{
  "n_layer": 9,
  "n_experts": 64,
  "experts_per_token": 6,
  "d_expert": 64,
  "activation": "geglu",
  "lr_router": 0.00206,
  "vocab_size": 51237,
  "norm": "rmsnorm",
  "norm_eps": 1e-06,
  "lr": 0.00126,
  "beta1": 0.9,
  "beta2": 0.95,
  "batch_tokens": [131072, 262144, 524288],
  "dataset": "wikipedia_en"
}
Below are experts of layer 4 (counted from 0) of a mixture-of-experts language model. Rows are named gate (a neuron's input weights, with its number), up (a neuron's input weights, with its number), down (a neuron's output weights, with its number) and show model dimensions 128-255. Each number is 128 + 32 x the weight over its row's rms, rounded and kept within 0 to 255. Numbers have three digits each.
Before each expert's rows: a language model's description of what the expert responds to. This comes from a sample of Wikipedia text that the model never trained on.

# expert 6
Description: Capitalized institutional or category nouns in names and table headers, such as University, District, State, No., Year, Total.
gate2:082130143161141139118145148186179100177075091112111103105102148118126193150115061159039148094095116097161153191125124121150111149092050150087125093104158100065210080031102083104124103114135126101126091128181098137079072089152121174098168157166128162136075144119126147084122104128157110160145124130191133162131150136177095070154122139067103103092149075164169119135158160118087074146129
up2:128072116125117132168079054129134117166115059123113112130126100194092166081165088115156132139051138126114126144096151120118137114128102126104145156185151110067120128062127139163119168159146132111147127118199106094082012106130167080057080148122103116185095130103132174120134158150189104187119127127206143163135146118112142112140128114154157143134136140166134146083087135131128128117122
down2:098134178183120130147080157130154126100090198092087163121104153142113117099118144134135154110100116078085183110118128063014140152110086174115178094097119123120132124112156172165122161129077213150085096165075138110126142110163146117143140178108098084125113174157122141125182106112089081130142168060159088081134079108197076174146079171085073088131108143154098092152095170135113153118137
gate3:174169148103121147109080082134138130155164018184125083151144150150165154146139076149113156098102105177182119124147117166138124095099117153107062105161152138136156126173138155193111081148166102097147137116162174166120117138143142110176147087059115150164108073127172166128166157186164137135120118081147126129093128164076119130137142123111101099135131160098122137097109079096106169082184
up3:133159178089094144150080114170113151124099054155082103122176135134097150082142128086157187124128132176111120111150128178116099075094143150145130113068125128147146125081111150147148098124098142071141129142108126089044151116109217120135145148097129147125155099126168137130147110128146165118112140083152113179139091154083088154117133134124099088125178147108104135105111170100192169062186
down3:122144149182157114143153150117108159138104236035091142129126124186093099125132140094068103097132155077111119137095143111090134139124142100185126143126128096132103163107126113127145113110130180163088104109132137151143135161108124158123071149172169087094129098154116150134097157175113113105122134155151103071180187042137197144136122161109165103170137114100125170179137103118135138144107
gate4:125132134083154139167162151174145098148109131150102184124150083128146059021162097121128169085085136099089117146147129161140114096119130152108160106117147170155137206133189089092123172158164121184143099152125093128127165179175128102136175097105116139117148139125140105128138118160130128085102174113104154148135089105157142114130133106162175128081134184079138161158086103094109123156112
up4:136101155135155122162171160162133125113138170102113173180145112143133104197131117112151057118164122103112123120110127139126142117170148165213136106099088151159094173081131069101122139113126152142089099104137133178154151149109160167075134114114157206187069120145065143148121084147136136069172116119059139167131145095146073135103130118123212119141114080151139132106138129162104171147058
down4:152073113156096085104147151135094101130147181126178111160145165110186140131111090095123139098077105091119115106102105107091114115135175112075132152141131127125129122088145137155155118101095116148072117134132106164150100109077126135148119170148090134099079152089089141077158116077122152197084167114057152145118135102117203137155169137146142163174120122158170144112164105124157189162083
gate5:142097194127155110103155110123194119145086099137160094135128135115173143113164108133150111133148092129092180145110128145164098161090165145156126130170110133109111045143087122105145104175079154112121088087091137133124119121109152093144087095149145158169129134090131206158100112185123092133104087120120152198083119080114176145122112112102090104073160145151102149153174124109094136126135
up5:154167094106155121104116110089095133122128166140102194118180119184137105122065159116101155125130105146136081084135112120092194131177128119102159101137121170180133223118195155164148139142115133129135161145122150165161155184107142157066129130142160105101085098163100094115126163081147159122137153120162142088159147123153144157152102078157133194185124127141125105131108197183153067150123
down5:109109117153170125138177076112149113176075085159106103147163140179134144131150151128103094137107129170159057101127122107163109116139131141147120130114092158088089181118095123124128071078137128146145108129151176110146092139079122087130104123101087084152153081132160071182128152133100136126122160111145115082112084041154168134085124098141126162119067164070159090117117110130123141118092
gate6:138160132090174095084104127103107161131120097116127155163122154136137125127090111181104121114117126087150115081071130113140063113159110116162120140123100121090221084109200089086123099100080150112172131174144134123150147118130133099146129113096108098141191108158124176129195100139189064072143116142150108120132099131123161162211148164132110121145156175139076114134176142120088094140163
up6:124142097193075135162149148174137168106131068147108160084146163119147163155119132071151127094226107136120178160143147134117152148127136157134134105104125125134091127112090150136141118167139147080075096102184101144140128193133171171046122146171114158135111143108117128085095139101142152147111145118152132140128182094116132121048147136137174148087184077129152110091062141140159124121138
down6:153153080202103165147127138148083136103141067147194101169103078154107126122179139170135149180053152155108096114198130134096142078102102141133094103124100140081071104071109097132099188127164147123161185076125157101127069096119132124070137174143142128137137125083145119103110067091105088149130132141108177150086094076124151072125130145139136103096128110136168084162128108129118167126117
gate7:080125182130130140142131104128126165114111182153080107121123084170081136117175188137132085132110100121093115166183180184140136166140093157133125121149147158046200094197121084115118093112087131137205161152183174117131101115135153098095086112132090096137108089100139134125135113170138156163076168103123158119182114066130124142123147051116124139080151138114089153115178163127159122113138
up7:159140120131167106129182167077090084149129109112183158172118175144175128151106132089088161102184108103116177103109108055124106110176133163119112101136140111170107140134139168146177128115168135118115161091177107157196106131097051169155150152085171219162188093110076108073153173120156151073169124144102122120109120151146114145161091144146171144132083105150179127160094118143117133133192
down7:157075126144122053130133123187127137141140101181164189173104185164125180176176133127136126099179123139160098172161164084110130118117122112039085166142166167105142151029111102127129128131131151116097155198111074136140112155154134139131189146124143127160110147177186161127130171148110106139147102192154141097104169146107158142125136144207196118137140069149176096158103122202105089130108
gate8:173098105101155097075095079119080106128111116139092156137114109174107133107125095113080109136079113128132131136104095156136064088174163127117178123119163184130179162094164151163143150192084108105173136126167166086104177087134157081083097106137062080073096095148185133117138116189139176093166176148113120088173108125130127095180123101136144139092167104094128124093088142092157114142121
up8:121167122157124122144151130152126079121154129142195087141149112114123185159131189195170085155116121166172124104195134140099180156114095127108145119133086069180144056167127100118089108133120128096111075165100152123141099115117072153117080141149118177148160138146111104097160156118149124175137096143106105147140147106137147095120165185095153103142101113131166101191132175140165149135113
down8:145095139095110089133090088144156121098134061141149094110106164157135169143228153133157101072153148152133106123184106126149144157133162203134133109123139121141130145076099128136148099090124149074123166153058087101141129090142151126149144156079148056117151099173078093149144116147056140153136132132102198153091079171142150169159159080135110117164164132131201056193125104132100180129165
gate9:135084164158168141176063149152150176141129115111178105151209060150138127122178100111175076116078114100090067109094100079123173226101133148105150080160127175119139094090088113187078149159153147092140121099167113129090135167121154155114100134117157138130118160179180150133104079133104095145130115121139148158148158108127110162141180185128106143119221080142079123098144056172149141193085
up9:165083155159112086158048152128103098167140161105151184073149139140151140133142153081101100137150135148114140110106098097110142138127203086127084068140098124108071065102080146124137096086122119148089125110153062156144122170055155122100116132135198143111138132143136166155108096093093123108133136097202150137130161125112105138047122170181165132133146117213176123110158157243093128152173
down9:154102130206130162162172132154142103168060105103191158108129098140112139072131159156075111116086157118107084153160121093125130101117142152078086131082131168146121132115117136121148150123141175137142147096121131143124093128117137079183163166118182109067071161190089043171087157131144128061091116150141116132118099162122093154122125123153129103119106130150142142143089161156110139159145
gate10:104101112108131140116194117115180146161106162123128151171091125123118162099100177102099107140143144140120149156114123166089138142158135142161102159110085125142093180147073152186102183114135122137184090144202051066128145134075077160136155133185167104131152125119120119168115079109179115127130130077156133078133168098152138100161117140091136141160138181128142129133093066140142141136120
up10:113097122099130098197134067133206123146081132135171145077199120112116140124116150139091114138074104152133143130098146113105172202131159179124128177165082134134128141117142126173197150119168146133146132168112101134125135144072071103109081183170169102075167164084195113110108163070113147135116163112117123124143148134117144011146115108067084133168113153118108061139165118135151127191144
down10:156139141140181171143152148150128142144115145113130196161142064145109162141063098104079130124135085164063159098120122082102127140168090112077082150103144102150132125071128134130133136159072176110090111153146098098095098141164113107177147112139118171090085185151103135176091154100061171132148159137152115087108102196179134175090097104118139130157095100136122089112156123125143124127109
gate11:091213145160138165101156108076106167132149133115150187131137109084103104153091143059109134133111155115135116083122154057145105105103142216137110096207086149055101134094171115119150117138134135129098151122139152100127100087104137116157113144126154149182100153142163120106098079104102149213113125144065142158152123067097150125059133104144121154105123136145101125110159156131139084108146
up11:140089110084078100151114143193120123058148125073111099086150117148145132108148128143124123084132125162095121155123148153086156195177160081106145107073174082209100166128113179125120119127114153141153128101179081164126131141107071168155118148126168137093169124165115173179153190150166098086127121090188153059139158174184104146212108139148156111159105142136151162168145133161137172165079
down11:135120178144144126170118140198094130121104143123118177178129145113106128148140096151116110123164148129113154109090139104112162085089109103109107155128110173146125071104159093104140133182176142126161127148114110147105160160151163110130163132175121048167145190127133180164143209129166122154149156120176115092094180120148134083100118122179133154129130139186074132101128123120147230106140
gate12:117152133073068162156088194100177118165074128114154146119141100168122109094161096121135129128150132153173124103140157090168092081101069124123163126151090111202194060092180082139129149094133169152153090101059089134147158168088120066114145066103132074103218096123099126080128142143103186117120152144126136123132156179105101185110128160140084118156179156130109099123119137139110140068172
up12:082104119139119112150176124174105155125150092145146128134122149097158150137135124145146126129133156086166122114109167117101171210122147125143162117140111103158055154167116145100143087169127134117112138156191130158143099143170139135080068181096076166154121122139176160107136121088146113142165073100148156114144149064150189156182120083117169135041141159123129124151162121144125082165111
down12:124114171127120079117140191128116128117145176106110136127166155170188119155073110145118128122159129093153112134096163135105135177178152113105156102170073199145057134100146094127110164109120142108134166106124144144163123079135121192124106133130084099081189137078096177139127092029137111149127105165122193118113174087135194141184134117203142089115073104110184156127142115140151113157116
gate13:181167166092086173110181139157094102060115091207177108123166146112136121131127134117117124126161157114115143075198127130099037138112172150104075156131138121154149103143122178128091097066112164122118137118147103116118106086129134146128175104135222134152201088141160107196134187144084103102160182125121137130176101144148191160076083119130052139160154142120085092144148159102136181065131
up13:130152150097161069196145113132103145151122136079116144119109141129111118066132134123169120129107133154103168176093211146126138138112110144160127140142095150144137162100072067104151140206108119058194125083140122156199179139152105162144080177083088126133127170167123174096158097138163125135112081109154161166081193057159097113129136146143171163095132116143089148132108127153132164151126
down13:110104141166118118161144111098185126117138092137094138137116172132099161177093141185111147201111149150091194162090165130170235085083132157150175082139135156136106186062153198166140204147129114113150144095133108132124075194139128116125159140154106164142180199099149124136102135137137152162106058097107156126112154148090121119082169135151165108069106128154116126113140073115138115144128
gate14:106111180142100138140056168053125143184137088113105170104106117205102168101167049115131072131105094134071130149115109091102165090088194166132112141154105169158152091145129152160197122179107123134090174140139122123136130208100177106085133109126168147118082142159169178037146079137087171119183124152081137131067162131154096122100136189182169108104187121167146116061185121164092116166156
up14:141170095133162110095162135137133148134127118117118129124061145166107086149071060128133197116142141113130152104132105136109107070163132101140125119106115118112130195135143122162071160151139132188145103138108133055111187030132095113167146175160120109130162098077151098112146155141136138126155163116169093112124093185159128059141133102175141157205019105149135193147106134110144110074127
down14:134255148072196130117151148035089072129232117186089096092144126099126103165121100095174135103154113102167196119108163163098129208113110068139152090106138155097173139102101137100128079117104112136123078089113091159152156144099088124108118143144100076098152134095160172133133151113113103182118148107137097169111100127130115155105100150080152109119153136120062137107146141095150191181077
gate15:100097130165170113159109126075169148152128098154087182178133134176089115060091084136083122098140119107148137125063131153131112110141180175161151168183094125103085126143115091227150101149121135131089135118146117130216144169146112111083147099144193123142116141115186097060092129083137129130182131188062147143138205088160092153154091116140093132080177068107177129116104061122048138102136
up15:108119105125126150143121185091127044110168097153116106111109134058103135133181081048085183087161126151087139158109104114125114136133223178122090148117123126127143104088073147108077114058122134084105159084129150130146164102141125108185177144104129091128171123143102156143112046131072066134102112157071156158156129080135151116128137141056077153062147121145132084133140106123110149107147
down15:146133095115174131115105109118141143105148154100090116169099158099105142123164127147104186164129139176102122139100081088206096108144163096178112123155129121106067117162084140163168081123127126133075129119142094063127176143112128125167127141109083142139138122176163089109180121108166157113184127076153113162149098179114096114146151210093135083168136102162092139169167115126074180116154
gate16:118082150136099148172128102153147121150145148123111168144148176179013161130103110142101080132117147105156152136108173114126125166132187181154064162147114137131103085084102153162130200156122119148103117112188125099101092152129106126127181133192131116127061125079129112146091155123164171123056105127156122149153124142111098105074092164099104072123152142157140124127108116120120139157146
up16:146110208151140106170100104170096126138131108148144122078089203107105136173132077197096160164093153061098161094123172121113060131127192193165151154146132122146113106186086173136144148132087122096105062112132046105112090131119123122107155162140177108186132084128203112151128144075160115147140219084179122169093140145089124109145128110137110140100126091131126157111088173161171154127113
down16:132120129113216138178091101154159160157099178079128118127119115160111139131107061084064181142076190079087127149138099144071136132127169117107149115136160075134136130109123099108114097100102135150119141086140174126109122161111148105149129167127103197082117178128155186162105152112094100103198123133154123074113104143126161112130164163129155074099100113144125135136161141130125111125079
gate17:061152091124205122044133121145153170193125132158092110094165153112161092156101122091110118096086164076142137160119124113154127098148071147130138072150152120116155157084119121139100152096182157124099143141138108117100091109170129134101097077128143127200142113116098107098150100141171118139094124112153153096079113157114111102150133119109097173163127144165101176117149146122147096099184
up17:045134137113121143058201105052120151173141157121131085156114127184161139093102115094093105147108135083127165189136113097169113111138139124107095156154069164165190172064155108094140071168111118124133162125095149100129115057144134125106070107147123123097188126086136091076106075098145146094125144125168141158110125153124102053178119105101104134164120123162127216099125142192107106140087
down17:110143157165120113155134121095180125114130153175148164121117132134136146086119187148110153108166103157131154117188152116126154142143082091122084053086123130080128126124203122103145183152104143072083104179135150148117091127168133120209133159118146112136082213113102129127159134132103075099118132124097129150169166170138091110144081106148195183106125053159103074135109150188139144114160
gate18:157147185103095113135162129126103091066184119158141146162131113139117102148140103135109147141144104172132126085140124168154108076086105131129166101142098118084164192133134122143139108115159123105141123140144116182122079097163118148119095110079101097132097140100124098203131127160126177093122089051188133101080079118096098150147027101162131151121144108154134109129124028089090103086095
up18:101123140128142104109138145119119112101115149175144165206105084167120161096149149110070182148168142189138126058102120150139098127124108104104175122122195080085154157153137071189107142138106126144098161140155120147124122127158168123110114096173091115149110120119127085184104121104134175084114121074212133093151133126094146116188119144128147169138110106124176106114117090095091131099089
down18:130132135102132091161153179078088038154089110151148153130134079156139096130140139116083067169145134147115095156156146127086115128146083126085065139147127076112082085052144099144151168143177161103128165126128105124112107140182117044136146122116134109156082057125103095130165094054122108093142063081118096096124122114117124121093096146066162107116126126129118136149138056141172130079123